python train.py --experts_per_token=2 --router_score="sigmoid" --balance_loss=0.000443 --vocab_size=30568 --tie_embeddings=true --lr=0.00136 --beta2=0.98 --batch_tokens=[32768, 65536, 131072] --seq_len=1024
Below are experts of layer 7 (counted from 0) of a mixture-of-experts language model. Rows are named down (a neuron's output weights, with its number) and show model dimensions 0-255. Each number is 50 + 10 x the weight over its row's rms, rounded and kept within 0 to 99.
Before each expert's rows: a language model's description of what the expert responds to; "comes before" lists some tokens at least twice as common just after its tokens as in all text. This comes from a sample of Wikipedia text that the model never trained on. Tokens count by the router's weight.

# expert 7
It responds to: Final pieces of surnames and taxon names, plus closing quotes and brackets, such as ata in Hirata, ić, ensis, a".
comes before: " |", " was", " is", " and", "'s", " ="
down0:34 44 44 62 52 47 60 50 59 53 64 52 49 48 44 44 63 50 38 54 56 60 47 54 58 32 63 38 53 72 28 36 54 66 35 44 57 41 61 43 61 47 49 50 69 42 51 41 52 61 53 48 45 40 58 45 33 45 68 62 58 61 61 42 47 58 39 51 61 29 51 34 46 58 55 63 72 47 41 64 33 56 42 46 48 59 34 42 56 46 56 48 50 73 31 61 36 28 62 47 47 52 57 46 46 65 48 38 50 45 62 48 41 40 47 49 44 58 52 32 58 40 48 54 36 51 46 50 45 56 69 51 68 69 66 61 62 55 44 51 37 48 64 54 56 53 38 51 66 36 24 45 50 50 54 40 47 56 39 41 37 39 52 40 66 52 39 65 53 68 63 60 46 68 40 42 46 38 63 42 44 61 61 50 41 51 54 67 61 57 52 55 48 31 53 40 38 72 53 52 49 37 65 52 54 47 47 46 62 60 54 47 50 44 33 54 51 47 47 37 40 40 42 59 30 52 60 67 66 40 44 39 46 38 49 57 44 44 62 45 55 52 42 50 35 50 29 48 47 55 42 48 39 61 57 40

# expert 16
It responds to: Separators in cast, track and personnel lists and tables, such as as, dashes, semicolons, commas after names, and pipes after team names.
comes before: "\n", " The", "-", " ", " He", " In"
down0:45 55 42 46 41 49 51 49 50 50 66 52 43 52 57 26 40 56 57 48 37 53 47 42 64 49 68 40 37 52 53 54 43 45 55 43 55 29 61 49 55 31 47 70 42 49 50 41 55 39 56 59 48 55 79 37 45 36 43 61 50 59 34 46 45 55 63 59 53 64 50 45 38 40 57 45 48 43 62 42 43 42 62 53 59 52 36 49 52 58 72 68 53 58 58 56 51 47 46 60 49 48 46 38 48 42 44 59 38 55 46 44 48 45 48 57 54 37 53 69 55 45 44 48 48 60 69 39 47 64 52 76 52 43 49 61 32 50 48 55 55 41 61 52 48 37 74 47 61 57 67 50 56 35 47 48 33 57 56 40 65 82 49 45 42 46 45 41 54 53 56 67 36 55 30 71 63 65 64 57 51 37 33 36 52 49 62 45 50 24 65 63 48 38 50 32 46 50 45 40 47 58 54 29 45 53 49 56 54 38 59 46 43 37 45 50 57 40 42 47 43 68 58 50 53 46 70 52 37 53 28 38 50 48 67 52 58 52 50 40 38 36 57 35 64 51 65 59 65 43 51 47 41 52 52 51

# expert 12
It responds to: Words carrying a comma at clause ends, plus conjunctions and linkers such as and, but, while, when, However, including.
comes before: " the", " and", " The", " he", " which", " it"
down0:46 50 59 66 42 34 54 75 42 46 47 56 38 61 52 52 49 48 43 55 59 56 55 39 59 61 60 45 30 60 51 56 42 35 67 54 47 43 49 60 31 30 34 62 42 61 64 62 52 61 47 44 43 53 48 54 49 58 61 47 53 51 51 47 49 51 63 49 53 48 36 55 49 49 46 61 32 41 77 35 31 55 61 38 58 66 44 54 61 44 38 55 61 40 41 49 44 50 48 64 49 52 45 60 75 54 61 48 43 46 60 27 58 44 59 49 51 51 45 57 52 62 75 57 69 31 57 45 53 60 46 42 50 68 46 49 67 55 57 47 47 49 48 47 58 61 45 55 54 50 55 43 36 55 28 55 50 42 44 48 42 41 52 35 40 33 44 44 65 50 53 65 39 52 49 77 45 45 48 63 51 62 47 58 42 44 48 50 51 42 42 63 56 61 33 41 49 81 49 46 60 53 41 28 41 29 56 45 60 52 48 36 58 50 69 47 59 47 44 34 55 43 54 58 41 39 46 51 40 39 36 36 56 33 51 46 59 54 51 42 58 37 42 41 67 60 56 46 50 65 46 57 49 38 23 58

# expert 8
It responds to: Common nouns ending a noun phrase, often abstract, after the/his and before of/in, such as role, area, response, territory.
comes before: " of", " in", " and", " to", ".", " for"
down0:73 49 51 55 34 57 74 29 24 34 54 68 27 37 45 67 48 69 37 56 63 61 60 37 56 46 47 63 54 32 49 59 45 53 39 54 66 46 57 44 39 38 50 59 58 40 56 44 61 58 51 59 57 56 40 41 54 41 47 29 50 51 72 50 51 59 42 56 66 62 46 52 56 43 57 63 57 44 56 41 65 51 57 57 31 43 37 60 49 55 51 28 56 42 41 51 50 46 40 56 60 51 55 54 69 56 48 39 66 53 44 68 50 50 54 22 54 42 56 66 53 58 41 59 57 40 33 48 49 45 41 43 49 53 58 40 42 52 45 59 38 42 68 47 54 57 49 61 36 50 52 57 48 36 43 49 57 34 43 42 57 51 48 48 54 59 61 44 43 71 63 46 73 51 39 52 64 48 49 63 37 29 37 53 52 60 52 60 48 49 56 37 37 37 45 40 49 78 55 58 46 55 42 33 42 43 33 45 53 59 49 39 56 54 47 41 57 41 49 56 52 48 58 51 43 64 52 40 49 39 43 64 42 47 54 53 44 49 56 59 51 59 45 68 62 61 28 60 55 35 46 41 56 52 38 43

# expert 2
It responds to: Numerals and number pieces in tables, stats, dates and measurements, plus spelled-out counts and units, such as 15, 1.5, thirteen, mm.
comes before: " |", "5", "2", "8", "9", "6"
down0:46 42 27 73 51 63 68 54 45 58 50 50 65 48 46 46 34 48 57 31 49 38 68 39 59 32 45 45 52 46 47 47 46 49 25 60 60 46 46 64 52 43 36 35 62 48 31 65 52 40 42 55 54 53 44 63 45 35 33 51 43 54 53 56 40 54 58 51 46 48 46 41 38 42 53 57 55 68 69 46 45 41 43 51 55 57 46 44 40 54 59 57 43 66 47 51 41 40 40 39 50 45 56 59 76 49 49 46 43 46 62 44 51 32 45 51 67 54 58 59 57 48 75 49 44 68 53 42 48 51 39 67 48 43 47 72 61 38 53 58 29 46 64 55 61 72 51 53 53 51 63 62 37 40 52 39 28 58 49 45 58 53 42 56 37 53 38 48 37 69 57 58 65 70 59 43 63 40 51 56 46 57 50 41 34 44 44 49 53 36 45 60 43 36 46 48 43 62 50 41 61 39 62 40 52 46 43 68 77 51 61 57 45 61 68 51 43 50 41 37 59 55 59 48 46 43 47 57 49 46 40 58 49 36 30 34 58 53 55 55 58 36 35 50 41 53 70 61 54 39 57 53 60 41 49 57

# expert 11
It responds to: Last word of a place, institution or title, such as London, City, Avenue, Street, Labour, often ending song or show titles.
comes before: " |", " and", ",", ".", "\"", " in"
down2:53 59 57 50 38 48 41 40 45 63 42 40 61 54 66 56 59 60 53 49 41 63 42 54 55 42 56 56 60 51 45 37 37 55 45 33 31 47 45 38 36 44 45 52 57 51 31 40 42 47 44 49 55 47 54 48 41 55 53 38 37 35 53 52 59 60 33 47 61 51 38 54 35 52 43 31 58 56 60 65 62 48 48 64 66 48 59 53 57 72 41 67 68 47 48 60 37 34 53 54 51 28 52 34 35 43 45 46 47 54 63 52 52 42 56 60 57 44 59 59 45 52 59 30 33 67 58 50 40 51 59 31 67 51 40 36 52 35 47 38 31 54 34 50 65 47 60 61 61 42 59 58 49 38 42 68 64 43 47 36 53 54 46 60 25 61 58 55 72 38 61 42 52 50 65 47 47 41 59 52 46 50 74 38 39 54 44 56 51 57 49 51 47 38 45 43 48 57 65 51 59 34 48 51 43 49 47 38 45 69 61 47 50 26 19 33 41 56 74 57 57 51 41 55 40 37 39 42 54 45 58 59 47 56 57 63 52 52 48 67 62 61 57 58 51 58 47 59 55 51 68 49 47 40 52 52

# expert 14
It responds to: Line-initial list hyphens, heading equals signs, header-row pipes and taxobox labels like Genus:, Type:, Occupations:.
comes before: "\n", " ", " The", " In", " •", " He"
down0:38 37 49 44 40 49 47 65 72 28 60 44 50 48 55 51 71 45 46 53 58 45 47 32 56 37 49 66 41 55 58 73 53 44 44 63 52 49 50 62 46 54 48 62 62 62 42 54 40 45 50 34 55 51 41 63 59 64 63 59 48 42 36 49 60 60 49 47 53 62 64 48 58 61 55 35 65 46 67 41 34 50 62 22 53 46 39 53 46 33 47 79 58 44 60 54 36 48 41 50 51 44 41 49 58 58 54 43 51 60 55 36 48 65 35 38 48 26 52 53 68 57 59 63 44 67 57 51 59 67 55 58 54 49 44 56 62 66 41 48 49 50 55 57 37 55 44 46 27 36 43 45 70 45 46 40 49 49 45 51 50 54 45 79 54 37 65 51 36 35 60 61 53 62 36 65 57 61 52 56 56 43 48 46 47 40 57 25 42 45 48 43 58 31 51 52 48 42 43 40 42 64 41 43 47 47 59 44 50 62 46 46 56 43 50 47 67 44 39 28 34 49 55 39 49 57 54 54 53 53 39 41 42 41 52 68 38 51 51 34 48 72 48 51 40 53 46 50 64 41 69 53 41 47 59 38

# expert 13
It responds to: Prepositions, articles and linking verbs inside descriptive or technical prose, such as in, of, a, using, contains, provides.
comes before: " the", " a", " an", " their", " its", " his"
down0:44 59 49 34 57 54 54 58 45 53 65 60 44 27 49 51 52 45 42 50 53 56 56 44 58 32 54 64 73 38 68 68 41 38 57 44 53 64 52 63 42 53 57 60 56 45 37 70 42 53 50 57 56 65 42 47 49 50 60 51 54 46 62 50 34 47 48 57 47 48 57 47 40 43 54 39 39 30 67 57 39 65 56 40 44 61 53 50 58 57 38 34 51 52 55 60 56 42 41 48 49 48 69 51 44 39 48 69 43 54 49 52 50 33 51 35 60 38 38 45 40 67 54 53 67 58 50 31 50 36 27 52 54 55 51 68 62 57 49 55 35 65 30 31 62 41 53 39 34 47 66 45 55 35 55 52 53 49 37 50 41 52 51 56 31 38 57 59 53 41 41 56 40 63 43 54 36 73 56 45 60 50 52 63 43 45 36 27 46 54 31 40 59 49 54 56 57 43 64 69 42 38 50 51 46 59 70 62 49 46 72 60 47 63 56 70 38 53 44 46 56 49 44 44 42 67 62 63 40 42 41 42 60 50 58 51 51 47 36 43 51 46 46 49 40 51 40 24 67 31 60 46 46 53 43 52

# expert 1
It responds to: Words in section headings, list titles and credit lines of structured articles, such as See also==, Career, drums, vocals, footballer.
comes before: "\n", " |", " of", " in", " ==", " by"
down0:35 58 52 42 53 59 45 43 55 57 53 61 61 51 56 39 39 36 37 58 49 49 40 39 47 53 32 39 60 64 60 62 57 37 58 50 42 67 49 42 57 43 27 65 48 37 49 55 54 59 45 36 57 42 48 52 39 60 64 45 48 57 65 55 57 54 54 50 64 40 41 66 52 55 56 33 51 36 49 48 23 47 63 45 35 49 47 30 48 45 31 41 63 61 51 46 36 42 37 52 47 58 53 55 47 42 55 47 56 42 64 73 37 50 43 38 71 57 51 55 46 36 61 55 62 51 60 78 49 56 53 66 63 51 57 42 45 45 56 35 52 63 44 60 50 46 45 59 53 45 31 50 50 63 62 56 54 50 41 53 38 57 48 41 50 69 57 49 62 41 42 59 53 49 61 57 58 44 45 54 63 43 57 54 39 41 36 41 45 37 50 53 51 60 33 53 27 57 68 39 48 32 44 52 41 48 52 48 56 51 55 43 56 66 50 41 51 41 50 62 25 63 55 57 39 50 64 37 25 41 52 44 56 42 50 47 40 71 52 52 56 53 61 52 36 68 28 53 45 49 40 72 38 48 25 58

# expert 18
It responds to: Past-tense verbs and following prepositions or particles in narrative prose, such as served, won, joined, off, out, up, for.
comes before: " the", " to", " a", " in", " by", " his"
down0:62 44 43 40 36 47 49 51 57 35 60 43 45 58 65 63 53 45 40 51 48 60 52 55 60 34 40 18 47 56 44 60 60 50 57 46 43 48 59 58 49 51 61 56 48 47 35 62 48 47 40 54 48 58 64 40 45 61 19 34 53 62 51 29 56 40 42 73 71 54 40 60 51 57 50 56 56 53 39 32 32 46 56 30 52 32 41 47 66 58 47 46 44 70 65 60 39 45 64 45 44 68 40 39 17 50 47 54 48 48 31 59 42 59 61 46 35 59 42 45 59 48 40 47 38 47 57 57 57 51 35 43 48 57 51 57 64 41 48 40 57 39 36 55 45 50 40 66 39 46 43 49 50 56 62 51 45 61 49 49 57 54 48 51 38 41 54 48 48 36 32 54 42 53 58 66 62 47 43 55 54 47 51 57 60 70 70 50 47 50 64 59 51 58 37 45 51 36 46 65 38 62 47 30 38 54 49 47 37 47 62 49 46 54 54 67 39 35 45 61 56 62 57 42 51 44 63 49 55 41 66 67 43 44 70 45 55 42 51 55 67 64 57 33 32 54 58 48 43 44 51 68 50 52 49 43

# expert 21
It responds to: Line breaks after table header rows, plus spaces, numbers and labels in election tables and infoboxes, such as Candidate, ±%, Coordinates.
comes before: "|", " |", " the", "-", "|---|---|---|---|---|", "|---|---|---|---|"
down0:49 44 54 41 50 39 56 44 25 47 43 50 48 39 37 47 59 50 58 56 45 55 51 50 45 52 36 49 44 45 43 48 56 53 40 61 44 46 51 44 33 47 56 35 39 52 57 43 59 58 31 47 55 44 66 54 43 40 63 40 36 53 47 47 49 71 42 48 66 29 59 33 59 47 56 56 47 51 48 32 35 49 51 54 45 73 54 56 43 45 36 53 52 37 59 64 50 50 35 54 52 61 62 36 54 38 45 45 53 56 63 31 54 54 68 60 50 48 49 62 43 61 62 46 57 84 64 38 55 67 34 47 42 32 49 58 41 33 44 50 42 52 62 44 58 46 34 37 45 45 32 61 56 38 41 50 57 62 66 48 62 50 49 48 44 55 47 56 51 55 60 48 39 40 46 48 55 56 47 48 41 63 60 54 34 67 37 60 61 64 45 54 45 36 52 35 54 81 49 29 50 43 62 54 68 50 56 60 62 60 41 43 54 50 67 47 53 42 57 71 50 32 67 51 54 52 66 44 68 53 41 46 51 54 38 43 80 40 56 33 47 39 53 54 59 49 44 72 40 52 55 44 53 55 38 57